{
  "optimizer": "soap_variant",
  "beta2": 0.99,
  "dataset": "wikipedia_en"
}
Below are experts of layer 5 (counted from 0) of a mixture-of-experts language model. Rows are named router (the router's row for the expert), gate (a neuron's input weights, with its number), up (a neuron's input weights, with its number), down (a neuron's output weights, with its number) and show model dimensions 0-127. Each number is 500 + 40 x the weight over its row's rms, rounded and kept within 0 to 999. Numbers have three digits each.
Before each expert's rows: "comes before" lists some tokens at least twice as common just after its tokens as in all text; "mostly gets" lists some tokens that are sent to it at least half of the time. This comes from a sample of Wikipedia text that the model never trained on. Tokens count by the router's weight.

# expert 120
comes before: ",", "\n", ".", " and", " (", ")"
mostly gets: " Chinese", " English", " Spanish", " French", " Greek", "shire"
router:531579521487523481460449535452441557426442469531448494443475531519552582493509566486557545533551454495429487612516449502439455512496500522432491547554548530427483496525559489505476532556498505481518534561550476476465450448491468460471490451473523511490515533467497493514538556493540510581525441527468459492484503562490533472608485547497508501491496533472535529509555469533515497581559
gate0:437526406483568551543487461467627509462465423499593483499552561523526450500443510529443506465525487499535496528496464535494481529521557500468481528510483549500500548511538428498492491506546493490404487507495439496542551534448503492501487557488495571451543495484487543511510500476526408478497509549485428489525422492478484481440486497491496551481544477491505504454483479498455474554492
up0:499500475482582498513503500455395500499493620500444467524508507416522486478519523578507496522530490499500501377456520569489596488492494483513404481524524517503496497509503573455463500455509512482505513530430497504485502453498505504533448444548519623511498519500428495508509561499502558470424459501528492497470524425491455499480501536518495459551466548520510500461489479564499482528519
down0:543492568503480524530485483496500487524566459457475488523498530508583435488508502474499501504492542520503417456530582540533536492501498481519498484478505500522495500478481534575527474508464515494501523528466436460560499505483547539452509489508564479521556534597500484479597497454493485575515549475560482596677521474502460497479472418496495496575553502512518467480536501557496572486466

# expert 22
comes before: "'", ",", " (", " and", "\"", "berg"
mostly gets: " himself", "kins", "ston", " Mac", " Winter", " Christ"
router:541516518472509418501428501547525519471517477500484429460415537498514513422496475480513539475561445457426508490474449470496484462486483506472499482494519492508481498524503447510441535560487516487528487547536464477501433460504531477540451463446493431499521531502513401542532526469537572558523508522476457514419483558469550524515514485434492474451483508431598501545517482493516505534569
gate1:492550458546497522528478503498499502511508483502463498377476476554517500537462488406541528487503465507499506514484439451580495498505485466523479507442434511492494518485524522483493518502484508536498504476611459495474454536511499450471482496415523498545499499545574567499481457519517479465545514505523607462476452710485485494484569555536518530481515498499522498475569499582545548471545
up1:493497511510478524456499495456415460500433550501503536497417504605556470511548479431505499504467465499522493508500404477311507492476493484501430485468495508558490563511500510495530433478488510524488555520505546496453480542470517498393489554417502511500505510490540516385513495462478426582564527420495502434493503595486498545470541520509512441520484503503496453529499537497493419445592
down1:450502473526455514528444468446596577426502470518500464490511508500484523454441501499486445473492555545457520498510520478493514522500519426398503502488430500506503505499496533500505467524488499338491510468546464530506490468544503405477510510493451613509625495417534496472498514523503446484586508539481450496507441469456576529499452439473506553498508499567467502483427556508435510484501

# expert 61
comes before: "–", "N", "″", " 0", " 1", "|"
mostly gets: "″", "′", "loan", "Billboard", " www", " Density"
router:558533560419544500459443532477470513515450474536463482460455529486536531422520468484477507490556485514479517560454498471416475502468559542482516510490544533444462485562537434548468590516488497536439458540540555511511506405475506517459508501448482504482450457468498459480578564481535532498549471506540509511444424542482478428535515505502394437467544496509539552513527457528576454493562
gate0:473563492556609545500477495518481465491487473518473526501509565452402484490500511435631456520472492501497499487503543495513503502539534494451501519654501537516556503506520495512417484512499495517561499437443541566485489472447582492516510493493481505500529440503556506499532452434530497378496477487529551550510503478500499500490534357500545494503538558486560493505483508424491498408574
up0:495493512466496560619508522521488511493495497513535491446461501499472466501505507487471505398530526416502475525483490510501541483475479503489464487519491497502517492484537518571622520524559538478504463451389534523509504499506424572528496515566513498505433542499446407498523496504529497464519494504504490486517438495386517503394527509468509507548495544509553488597510506429496500580485
down0:496499496502515519507527534545461511471449478522546488474513519484488525490574495501464495498501516449492502537595478498505484469497454496537413502483491500506436503502498441467534500484500536484497428511503482485475537427570501502501428572508508493529511486523512518400465497493504473512503610529534503543499488474458445619476576502538382468551589524468421500525504468504430596485522

# expert 113
comes before: ",", "'", "a", " City", "n", " and"
mostly gets: " York", " Syria", " California", " Angeles", " London", " Vietnam"
router:491621515487524471494438532449497532402429483531481473474451545506548538467502503463515514539561493479471495542486464469441470523509505501454544542530560549470466452488549520515461513545471501464516515576557479478415411405472485515493420506487488551532539488522488500524510547514569567565530454478514454572468497533449481491552447522501494519470551509519512547516546489589594467519505
gate0:498546448538501525604424440486458482519462525504491491544503499386507528461489527490441582565520478450520479458474500527505537500615499536541360483505553497478499495430499502552452533546548515506440567499513524552485533484503497532495519513541413480483478517507471524509447409445503494515448358494505494492492506526553492502494499451480393557459489468497538501496499452507511503593540
up0:527450501541433462484466467489606528517494466507427402500521486486451568446502447498423403498493488450497527505521442543512514491475535512494520487467444577516486400600531501521505519555508511545478543594482545507480455503492459456529488527462495489501530488484525585491475447499566453487477493494532470489471553425558513437468494525585458499539489445485568494443494466517417502508570
down0:494464469513479563528524476497526480543528478487437491575577494529476507450498549452513500555478516434503484502500502517499499583463484509512425580458514479563591512461495528504488473447496531500491525508499501532476473509472493495490494543598581528490474504494508476502441494496506485467491458565545524522518504562490465510507498581473493528476458537503563490499481500483495526508467

# expert 28
comes before: "ing", "ed", " of", "ment", "ion", "s"
mostly gets: " success", " power", " interest", " murder", " depict", " impact"
router:542540576476460489496415496513488529498465499527473513499447534502518477432584531455494528505525416499439407504482492566474436469497487555511504540495503515412471411493581472534480528581509476451486487570487521554449497493519518486496482456490538489472479487510495434523507493492528542519532490463502443542461467489440520518524452565452513496512511522474565539552537543551511476508547
gate0:526553509571560451508509513445469488498493468463538500499488424532491527534640520501494514518532502517541555503425498502576500497533530513411501502479498499459490483499551480509474491496501499604504533581498502493499575484465511409422550490519467485499487495597473519520473469433522437491500499371475517488434486524537495522502467500458481526542451497468496467560502470417491548493494
up0:432493517505481451413507528509524497505507579345509497495479460488451502443480483482569463452507493533526432510498551597480531464519416468548583472488501499472503537470538504545507519501505501452534465459508563485389503451431504425519563512477492500500510461510500504523442502475511485503498503472557411504510433522519519553515430512546436502533505487518525572586598570498452476503504
down0:526512448491505564508567559488493501491507554492507549510651463464535451587491551501508499594464496521504501522535493571516527445499455499501519459482537498522519538559495579374526507406408482493432439484491497503498448478518489491494508499497458649545512533463581500501477501462411500545456521502547510577498492494546531530546490475532516482557540479497426497495524457501499515580498

# expert 66
comes before: "\n", "|", "\n\n", "=", "  ", "Personal"
mostly gets: "Scientific", " Animalia", "Senior", " Nominated", " classification", "Personal"
router:535493548477479442454441460521488517437496416530459499467536475480513560484537464501485549521534415522458489581419502460470442519543432531480534561534537449488487527528617482531484523469444448511482467551502530484445488455447482482414386425496492479520490555517525486498577473492557491530541472475473519572494441531457526527555487542471494520483491474474499427503604500535485484528508
gate0:447491525527522452507518578562505498531499500493527497491500465513435533540510528564430475501499468526580483434496471521557409487562525567493497474520501540516491516517578494518521406534479562509501467478484473551500559497495626507480495460504453465598525503482473451500497528478471423487500516626439483576423492500516539498468518495500498505492423504455498430472628504503497488500508
up0:640517504500513482508488476534535539523555481499495526518518513472522535485418499548537493511509398493499527523506480505477595462497541499562488531481500487490511475489393514596542497593518414501479496517503551483536512507464508486512498585540540513515495542484495552477481498500495504495458484495531512511448482528499484468463467526521463493509560515536547557500371614605471539495428
down0:499496484517564527531564555479504506490562482508501500465476489461502505503534523605497459495483547547522428500468492626567403515533538483506479468499501499499536565521497552513515542460400490482491554540593457511512493515536487432499494519535506499493504388495544465460537554509500584520399505479474492547468505542555400473492456501506513493488488514501506525467544496483507519504516

# expert 103
comes before: " the", " a", " his", " first", " her", " their"
mostly gets: " during", " After", "After", " During", " after", " for"
router:536522538454489490449422503539491521476499448484491506432490567517550524476516527481536462536549441540459436545455477504424477453538463485441570476503461501436437468603586459524484525524493481490500452561481492472493418500501504503472536451475465477490547453483571460559550500499550514503557497437441458535498461610438505548552449571464426485463509555460525503523576441549547448500550
gate0:433539508585504500487538537420423509520532506413520439512487496566499409522538509496515494481491466575666507500505518499472509505490498525509571501499495520474507528509491580508550554464507548477512474504490503512558491498499532415508518426444499543544498508434534509501509472553551465448548500515478495502576447620514449497498502430520501489427525498509471521482515494508528459474485
up0:534515481501445570504474490481554538502498483486478379534565516575561574515501572629556521492489505499524500506497511496511566514520453516504516622530472558449497438502446420585491558491482537496471468527545521603505492508574540503486517520392498497483526511473499480449504531442514489508513494501499445505513463496507508442505474452507540449496472511503491486501470516460431506507456
down0:563503550462495482496507552527499477496498501499505606453523500558498523497496459501483492510476518508498481580450414514488450515519541495499512433490555493516451469453482453517390528493467513507353560509517486480512504599383412413576502481433505503483391501503463513522470419497521529521468467509501520533587529621506435479511399584465498470523492439461501492500496469554500464493513

# expert 33
comes before: " of", "s", " and", " who", "ship", " John"
mostly gets: " President", " director", " member", " father", " Minister", " politician"
router:583532544466502497481415511493456517483484434590455428475511449461562560474511550440509497511515441507540473515438502504479439485572512466463541522566505463456488502469496436529490520585538439463494483477496518521437485519515495534509480502484531516482496513504538450510581515509546519497507496520489414531476434522377523484476415529468495502413460503443520520577505446517500494502537
gate1:486571432499500502462492502532507487460478497512482505501488525479493501503508617438465456443474429502485465506507509453493561573419535497473539514445497526519492535523472464509595510512513497526395493410547448521535506501456383492506506586513504478415478492422498645515508506426532470487499506474541525489466502533487496501525509534490515473558487455467552585520487574487493507492500
up1:618485512546622494446481531490476502469541479490499519477485440517507482542490530502532355466511513475538512510478516517546496493458515479473558555504500489595500532509530516502520449433504504502499534476499521479524490565518497463510590502500494503466499474517475450557498529506480466511547468637490550504496482459474499490479460526489482502527504547549489493489492508568520506526500
down1:491525445500493486488501495482598458480499501513512530463504581499495498538542463581500502653614425488506485508554514438553501412524499447475582500508485510454537509492496507590519507372475501483514503513497491493502511499543506501479486517448436500469516527453498489432504509544503485503464494473370506505488513488552535518552425452531414458371459561603453532463511497547461486472559

# expert 9
comes before: "  ", " 1", " 2", " 3", " 4", " 6"
mostly gets: "|", " aged", " Density", " Turnout", " Ward", " Majority"
router:539516532488465510486459513517517484485457467553440476516450511516585507364559505448454445479520464494440505545478464446410487498529587468479521506531538472453460505471509442565451591507476503505562393577503503499474387483490495527503527490459585484523521509491538457505536542504536533496512457475444486562508446530467457484591427549494461457420561496510493528489538487519541500526526
gate0:508493512481511496507506495548490496475510503470501498395466519506604502509516535459536541506534493535556506500506521458472522540496473489521496435499502530500497484453485486488523501501616553494570496411437425501502437510477517497549554505589501491522600502443473501481372480453505463543492414366483517461472500508459500491512461529537491490476514488502449476497460452487513520475499
up0:500433490452482507587443441551503557478486480496495505509500475576583507500511491475527466476497511455501544614505490491526568559498484555499401498476569360521495498498563519497499515535496500499495464466424497455488482468470394507499488555581560508518506598499464459505466490531537508598464478505498479514479543513456500519466414489473443557462511502509499503511515422516490523491497
down0:493473535505526524502540525414532538524494498472520425526585491498464535546514498516511502649496500511511423488499453402490442478498488498499386536501509509452499538550460499501501571499481470520482495453522459483502503509503571472524527492484491505523500504498461456490542518497568510441500542505424464557531511535494497517560501500517498514513535510497427400486589491498503431380505

# expert 89
comes before: " of", ",", ".", "s", " and", " in"
mostly gets: " development", " government", " building", " design", " Museum", " production"
router:538600545435443512510414504472397494434477475506464500490518500453562554478551562444491539461535454521503457493481477533457436481502504527488485515530567525430442437469547510464454565561543479445520513547515507469487468492443515532473451466509504549460463499481512412534514551511561568505547464542444518559486482551422479486552472573500457513505547573448542520526573468577539435557560
gate0:503535496501456522475498507497484496505483484540535505530479421473503499515545488500437496523504583480515511493564492489502550525500539475487440378500503446464530553501529509506503443444500498569554540551505512508456464487523550490494497485487454512517551452662491584545502579496504527470473478515497497602546517473456547468499505583489627445542539514544488530489474513467409498506599
up0:456530494477462483534527547535520438508503523506475522457489501453518496489480504555544508519499528480505474507525509456465524472577450556500552536541517540477498500438506494622563501500514593462489480495497575528472493501501484582510522502495485503516532506508409458404575459485556455506581518499489457485521527479502459504497573501523475646494498494570511550463523616490430499518515
down0:569508490500490499489506509458441487485500438500506500500473581487432518485544589549505509478517490493502461515468486553476518465513513425534601499498496487500482480453509544490501497502496508459484500464413545514507501534504499489495486508470529472382496483495521478470529573568457471426466420469508498539526547510571501500426445582543535481506497502443500562534541499450472498509470

# expert 40
comes before: " (", ",", "\"", " de", ")", "e"
mostly gets: "idae", " Studies", " literature", "aria", "ology", " theory"
router:559555496492539442460467479487466432414468516509441454473497554482562493520514498422534568535498411484445466546459484505496462502478487536446511511570543529444450521443535481495483564534530463502507490536503508462492512452447485512459494467476569531481502515443511481574523552532573523493491475481462542507516517535419546518552469486533469457507483525526614497526533457564544487548552
gate0:516496504548625492460456496475513522489492461503486458582506512474384459575472539470506483507531471493505407534458475461532512554453522367464529503502494516534518453514471410476563462502465468500530504504489480498562406506534484506496491520463509494502455491537495557536555493460528442505501498452432583506444510374504479472494519500517505490574511493503500541498492475570408508489528
up0:499483464529498448454513491395457527449494507434510494488564497496566540497496525499539496464459457594500495427600487549588500497499467499628503480493551400443489530558439480504501492598481503496476488476498423455500495556582508543504422493539462513491503556504502483503504489527494498479479554491503454575483520445489532489515506479442500486476522433483542527404472579472481518484507
down0:526649499474444499516428469503505496521465444484547502486492501493538501484524483539513474484471517494500552472559518557483500441522434555522506512493504478574507507519557470494495476516511466423499507493522495515412401545421500491503455447453502551505514497467460516414457496525476590474484511549561512444488483510472476518546505482471549501510473472454500481528496502427497556507495

# expert 111
comes before: " the", " a", " his", " an", " its", " their"
mostly gets: " because", " without", " with", " using", " after", " After"
router:538546561515491498507428481492508498481469438520477416485517531517496526416530507517566513526533465548463429514429481553462436463564474518506554524514474540425413483568605465500454514541469496479531504523473480487413435517436464496529486476504586485453507478486584444529513543519516563468511467477435522503470470599424530465585446565474517473440524517495510556518543421478554457505483
gate0:495504517497486537501456529498501542498504499467493534459481504496487500498469497519470507451487482493495498484497562482495504496541468607487512485406433467503530553466491509483509488537496500487497527515491462430516492450519510469500515359473490609398495468415503487563467495501559416496497501518492450511578429540478426516506472495466472628507603517549516500510489488478521500495489
up0:463489501515515513465501502454522535511528489509475499524501557542519521514462466496580529521514458486495486499504638484501513533506453504503499498496502404581481512386518529501493534488523497525504497507446506532446518495492501422489494473503561578464440541420573494495522582412497500493468551506503496546533487516469391560477574511459506502452514534513495553500492497431477539569452
down0:569420509458483517430535499510512471401473472448499497503466408574523499515472521502436530398505532473553446451490446502519546489476489521443506500505494537501571474515501414479475494510450510454510501517559521516478517482518524470488449560482462505558514485548583531525499530531492522474565552511456495451541500502536437460470524451496573507556533494480562503511449502499407499406497

# expert 19
comes before: "=", "See", ":", "History", "Career", " List"
mostly gets: " Genus", "Species", "Personal", "Scientific", " Genre", " Synonyms"
router:474449516386541452449425563477464474480517418539426489436462491507553519520516512459501489459534410523452456525478503551478473507607501449492532509501544480488427465543547480481466541465479472449577493505516512466489396498473558525532516437545529425460512512546509529513578544508531588491511539495470491522431433501496493452512484571461500545459527494526532516534542462599541496485508
gate1:459625487483524508480445496486510522489516498502512501505517471535511518535530619585577501455515521491409332524575495602444490501534510532492498468534545564528493456499490496506500508555498511502511478462434472508557513526464518423491554500473503428487494536512544557475518484443497525526488453502504505499477504484514512410483538455471458501538530502517521461499488520439515483502504
up1:497496492567496492448497480477473506462534495531502509646472505500534508491509522505482506438571465501483526510538436466547499492513466489513499486545481521464444517483486522480420452501510484465390503504500504513505551497556496586406404529497531540497474579553512393509497485472524503501491524474491542455489524502502499463479506415493545466509492491460451468438503488506523574509502
down1:505562497496499454525499436463496502499491496531511481488566497498504501487609501450511509521489521471510499496472491554483500548574507545470400494500485497369508496499509407472498500467512512513401456544496465586554465500466501419493411460420391500565566503463475486517479533544405504486429486540483546472502528560527599533490540556502510501498495458540496423500401505526496498490472

# expert 30
comes before: "  ", "\n", "|", " 0", " 1", " —"
mostly gets: " MPC", " |", "\n   ", "  "
router:565471483474471510476449460515493576481468482569479473534432539470544545418589540471461514528542454485476441583460481500444493560506498503426492575510485482442507517498573489531509560520447528468509424558448568470499450474437529542415484486469538445509461519471512460544519519524529571525477508470465467538467440533413504511596474546412493486450548490519506504507549421536493489501493
gate0:502457558491542614525560505472349516505493575483443466486490478499519532461563454506530472423483476498493534475498504512497506463526510519567521579472503508496552504475442464490516461493488505499465486536462509545512488536512533467496467487524510524424507531429509480515423534423501493510492424510434525510501480477484527542434460500433531510474521498485493455490519490460587433504593
up0:488580482545490540484473476531467500511509467502502564461501484605482516558534579506532492564383525561541494434499500504558491540505492427484538444566591497516482503523524532481456454452520502492485592494500362510487502508459564474528533516478498414498552508495502489507602491500483494439515438514498489501506498484464496539547507424517498486497495499560536501503527501527412450508566
down0:494547494525438391394410463496473496500511567511505601495375513498481503500493508516514513514521508502500502561464527533486506587553543503456462501539497497489501507501492522450501514499359510436489490487371484482499514579336467537537481415469495539506480483527539511589507493516603607505504516499499498563612512500508568510491520446540488564492511533490544512571491483475495480494500

# expert 90
comes before: "0", "1", "2", "3", "4", "5"
mostly gets: " $", " +", " £", "{", " −", " ±"
router:562522568496576456496430528515465562457455445534503406503462509519555591400547473501571522524521491513478464570382482563457431527476522460420503589514475528453478465541512505568518543487438506448516429509482570504479490490528444557489436483486533467515523487459536446519508539605555517510492538512457443520509409513484473522509461508500431511502524533476529476485504488557579472496564
gate0:533485593519517558473492502484500481496496496477493496553505559512452436519500479467560508488499501513466509495510448501539506495498408538398564509505534500564517552509483475550515505486510527550452517537433515471512463507485540503380597520537514535495558494499516476481552605492478504468482528455430500514509457499498515501511507500462514506495570501514468450461445510475492491532493
up0:502606483502510545534569506524514596514446508526491498515446430499519501514508519556529515497492372557484495463517531483564598371344502493549500474511492520438525533490487529510508500503523505511449520350534499484446483527568500502504501480497501586486552511447557462459554553503493478493454495536516537503485485513492483498450502481481506491502527507515441502494633496520499478500509
down0:514387495500507427500396472503486500464492475502502494490499542503620496467460494514502498509499453418634494475454489488518604482445416554508491497485512417504499474429505502539510497474617433445454583526500452481468494493528507435516517521507483561437493563390518529430553494499589466532465494493465519501498495497484538500497489472500460503496456496477489513499506496470523502368514

# expert 10
comes before: ".", "S", "E", "P", "L", "C"
mostly gets: " S", " J", " D", " C", "&", " F"
router:526552526468492432463468528541423520462497433531460409466502547507529566476550528476543522503536467569439492619466495476475491521582499502499524476458592516443474501509500438540443617517473424529553453517478472451505484445493495568514438466526497488490493496477507467531537490551530507603474442550460521536466410567443558462555439476486444474460503511463553527515521444500583442528552
gate0:521363446458494463418520551414467470523504495541484505443529463507578478396599506395504454499451558404458505520494501468543501514527517498470498483472483528553528489526486449483509501376506503502514394495493502504509590445395515483505463573596502505503495449498521515491508508596505524500528506497481471497482539501478516522483530508502528532509526439486517525494491532480505478509505
up0:460491468473450539533474511499519432526443515427508497482517559479520441477403488557506539524429497532487517519494333500486496533494518553528495493489500502475496509487460501501468470513427494520450499488431510488500495551447428504451500593494492450599546480491525498480502496578538526464544473499490398505493515524613520483499500465493603452372501533497527497495490578498479501535495
down0:599550504516561553439498380529485565455550495501484499484507480491510481482507497459390500390493510543481476464500489536495565516527507505523455514514531508388498497532470521518502502508436498491432587530506509446474577469494495463503445365467485505578432383501500499526484496538498493504500487513499509504480473496451458558496531495480438511498504516535528458532460485543401462522511

# expert 94
comes before: "\n\n", " The", "=", " In", " He", "The"
mostly gets: " According", " However", "Note", "According", ".", "\n\n"
router:517535594486562467461429439486497491464458472603482449516466544476569522455495546480578510514521490502465459526480486527506501546502556516513517551527548504483496490537570483513462500615465440535507452517500530433423432475496495546474507438538489499499434521464507484494589523550486574544561510522505401530478426557461506492531475540445424457483506506480533471519481485558566506511593
gate0:510521516501454427565521500502540491540498529433537484542500550519479526499587508513499530532477487526502510481487513501493460509441458496437479434483502435467489493539440503497505501365561500477538480482502500468500433499495498531416511490505505500491485573503590540498497484492496517509501514527499404494512629506542505575575426401474544470496496506517521522502433484454502498532464
up0:500488518494509500485479491483493465571417520493509300506473424462531503612547508482489498478503573500551445620434572510542538451451468597484502455498488488540523493500421517530488475432463502522503501498571484505499502465458500500487491470509498537509503472505500496506522489463569523472527496499497515557562486444496485618523500389471500502460509470442458541589497491500493424501469
down0:506407495465479522513515475530542488545494532467505489524503466443498558429501501484522501491512492462463548671491501482425510468532438495516561507530483489504497520502496523488509503529463403530461506500455498466525501390482510423502491488487478502506503489496522457499504497506613491557489568459503549523662465472505511629501576491493546509474502527467500489508501534459447501558455

# expert 39
comes before: " |", ",", " (", " –", "'", ";"
mostly gets: " Jones", "kins", " Smith", "ić", " Williams", " Taylor"
router:575604503458503425516462497559503468397449472510429485520439535507533472479528569412536517496519460509471433541485476437496479477546493536486564487511573536494475512454521424545521495510564435459539503554512471489441435527422500481455474477467500486531522485493496478531558469507547547580507460512444501575523488577424539480533477478494467508466506543480555516490576500543573498514542
gate1:497489514489494544491445514579489448474505507419501494507511497525516506499540494484435525589481474520527513450473525562498569511492452521477632409505556527439442432493464504544498498460473495504449519495538461497539494471492510522488422589581420500494498489505505451501486455467464496509490484566474510541485449528501428517474493527597488549501488469472516501499442529498497514480544
up1:521634459520513440516503560478501394468468496513497495599536485512415443501515485503382578493518533515555616514421550513509524509547519533425511517486510511482491508500501608468494505583525496448520537518560474486476487499563453510511507458517513503512516518499505500499502496419563505544531457470498487472442445533538517505507494485507508509504503586500511494459520610463497459483569
down1:438461475516501603483568448536516515501501593496479495439522514488449488517511524512556541570489537447555522499505507504495563527459505465505432535439526540501437491460501507534582481432473498503474495584513518508404443516534515545449526522479496437502558516534558485485475478515460511499497480502505490525505497525483557508503501444493551501494408494434521460495493506505453501522492

# expert 17
comes before: "s", " own", " first", " father", " work", " son"
mostly gets: " their", " His", " Its", "'", " its", " whose"
router:548471520489526458475419504574460490450466501547399480432499564545545481454519531462539510483575476536484477491485454421464439568530531497442496485520575501498452479489521473502460558561507481423509458601495514425496438485499529498495491442491492471480564508536547461552549536555557504486540432509470464542500462551443505521534486545488447464527522489527590519490525443508512419550520
gate0:526537532529495582489525500600447494500499447497478517475563484496508510562498443501505566502551524507506520503475545496505472490435474578508492462494543535535488522494468528514494445514504521413447451536482541502497555498484500502456497528507526484508583582519563432480560527488502476502436451493500506535499425491453479463535543400480533449553469507520539510563496510479444455567541
up0:530495521466614461467453497494576496536486523458521543488511496521499504486492524494492516496542489399496492524511485453441482532496590470466498600534493467506538506500452503524402470483484535423449474492497490496530499499501493462405443499454484479491495511448461558586527490394507553490541490523495546458482524629499529469487535495489506546510485410551547431442550529505479507522493
down0:531507439564489499451616504478499477590494499500497504548558498462521538493477494506482496570452494552491487555502543518423570502529473521497525482567461501473490471553485533517499542502497426551494467501569539504491452480475514454405490480470646484565503444498531555483502460549475470512498496558516503469491493499490482445499518524491494534529447497445549554490542457542509497588558

# expert 116
comes before: " of", " was", " is", ".", ",", "s"
mostly gets: " it", " area", " areas", " site", " city", " version"
router:521564580470564508503411511479459527495503528542461497399486541468516546476538550504531461481591497509466489533501456508434483481519476500476479547499515574406429462481555462457470543512479496539482426514498540458496464441462544539539498400484468433542489519437608462489517536505510529511513492549421487535468498521452533485564480579471453480497479497478551537495530472566542471553532
gate0:488515480475532524490458491461484533501502505499518550407381446472494493505535502469466468493502481521539544503498492459582450567492497482476491496552527491403492483501509519494605505469500453514507537526477505561513550591499497501498504501549515420500572563512506486507500459543486500425588523502502519510471513454457512437500494466482496572450500515500496553487452497499503440475497
up0:462472540519502442511463513513500485397575502500526575521393479499492431507515507498492478514513459492497510475415522498501493405508502536533541495498477472476563504517520434530506471537554543548437488508502499563527510582548521529432499499470506489500539488426506497504533400537463413528606493592499534495501547532493481488467510521475486501399535538495519507499494494476509527479498
down0:538540509496497485543505391504525526450496519455546493614621540504510454426496520505553500522563489496530507535531477503617500451511525532559508445560514507516519457482512538441482495434500474527530491494555473522495482493477469496505524409548506510628559422512517460458495459405513492522498525512488487534502464497569481461514456501499570561501521517464552496513499501498452490557491

# expert 110
comes before: " was", "'", " is", " (", ",", " has"
mostly gets: " he", " He", " she", " MPC", " Yes", " She"
router:509499491458560458473501495498488484495442503518446495482430523502535551493529538465557535466546447463496460561471481499454493523519499475493525518531469541467436512464508404528479501480471471489531501588566526474448424442420528458456522454459517500535542501465546497494552559519505529595504469506466517523483521582478510521522526565493483473504531573518529497533594473542548485538533
gate0:530500495510504469541512501546638494674509510535492517462548508506514518499500506469490485494506480503497496518481575548481501565426521501575479591501550425536497461498501535521533544499542448524503494493559469481504501455439506533451526500502504463512455505500461486502514453500493501499549500513568503406471475484507469478537531532489477499544458478509497501505504528522503502497454
up0:458558463496569563512516478529419586515504506498442487511440578509437550544538501457564567476554485469442500456551532499505467514546489613562498492506511501533462478520494544449531350500502522493503462502493510471432528466401564492510502521499414481548523517479496467489494516431511492477468516605502507486546509519441482465501514650524490476503438445501562495483515487525531540518434
down0:518564532515505512496591561503505452569471497500511505550531419489545508639471383539518520511517502473467500502474397500502474496518481452494545535527516469540489530496475496519525500510452498470504443511499517544440497494495532438462481532460490536485522489428504435509507484463563544446534455538493567493500543465504460474467500495493466481445527448494482579460521495527514511510494

# expert 73
comes before: "  ", "=", " a", "\n", "N", " The"
mostly gets: " emer", " Upload", " Ext", " tells", " finds", " vis"
router:570527577519566506457463536505452532459504493566471445490428535507514536461582521511444464530531490512495431529450465477470458449519505456394532512526487476470451463474529458546503529589464455521475448499485576477431379513460471539480470436443552495463494462466496486512517599521543556524552475501479460569468453492456542499584457523461435490477488542459541507494510497484536473528537
gate0:456509466547474486499448499469507488484427485494569485569480491532512428509530592500502454513508508555454569510569509501481486486465515479471496489452579494525540505501495497560525542434515500488434503563503490539571497463526500526503503530489478524507502398476512498499494513512406385483492563514516416473570500491514495538513517448555504488478503529532481477478460527508504454568535
up0:432499528483592527537469509485507457333484454483511521570556509514506501433535471495436404514555407523559462482436528400496500498470526501514500499459553529510524498500487460490527440535442581510471482527539526499483437477481508511486505428439474438587449499473450600466463484539536495498561511503538507583567453536570485430496638540496529508494540484497392603466455434498484498521502
down0:535497508476502542530604515476537504530524505543451491509482505500493467504526495412590476509521542551506461485486503593517490505468430525482506494507586529514480641501519572518485489504549502515480515507504503487527476516502519416494497538671491496535602533533528485559607492496459507443498497508508478500520474472409508567431439393510499471501518493458556501533479548515430488476520

# expert 118
comes before: "=", "\n\n", "\n", " =", "19", ")"
mostly gets: " =", "History", " chronology", "present", "Biography", "Geography"
router:543482569440537446457460498477443507464500511499400469415496513477527591431541539474549554574514478539526448542477482543512449558505544533453460472465531501490401498577563457483454573516451438440518421566560521524482437476497484569470542360489538499512499469522559489550517493459546601528602525524496445515495496521501457476529453503489504527430455514527507575574573470495552416525538
gate0:538496508505495533394501479677537514420505464502496494404507471474527589501498496482484427476510523492572588563529498502505497496512490491408497499436471549530573501515538502559406537508498504471534441499518496533601516541498508480494576506549503502472461517517500514506490481503500460507492490496496494546537517462523514497442502515562470493527477559540518450471493494480574386525480
up0:499492511473501502577493532500467465584502534500489471482508505425448507508503469551447463514489501473500490599532455480523582557520499444473554503499508516499492511482493544507432369504538477446483501492455500499423486536553482511496467560503517500409472499492444459538519507479485496415499602482498585469344604491403494516447499504444496440492505470505487483498460551503511483576529
down0:519448501538427522381528520473482495510494360483478489535455508489531497425496512471509558519491517517499515468461431505502520500507493496504491533499498410500582570565471505500580509499464534489528500463500479556542447520489552505504484423499507417462536460490564508545497461481594499492477489492548504571543504548512405477515501499425519482501500473503516491503531545534503468396461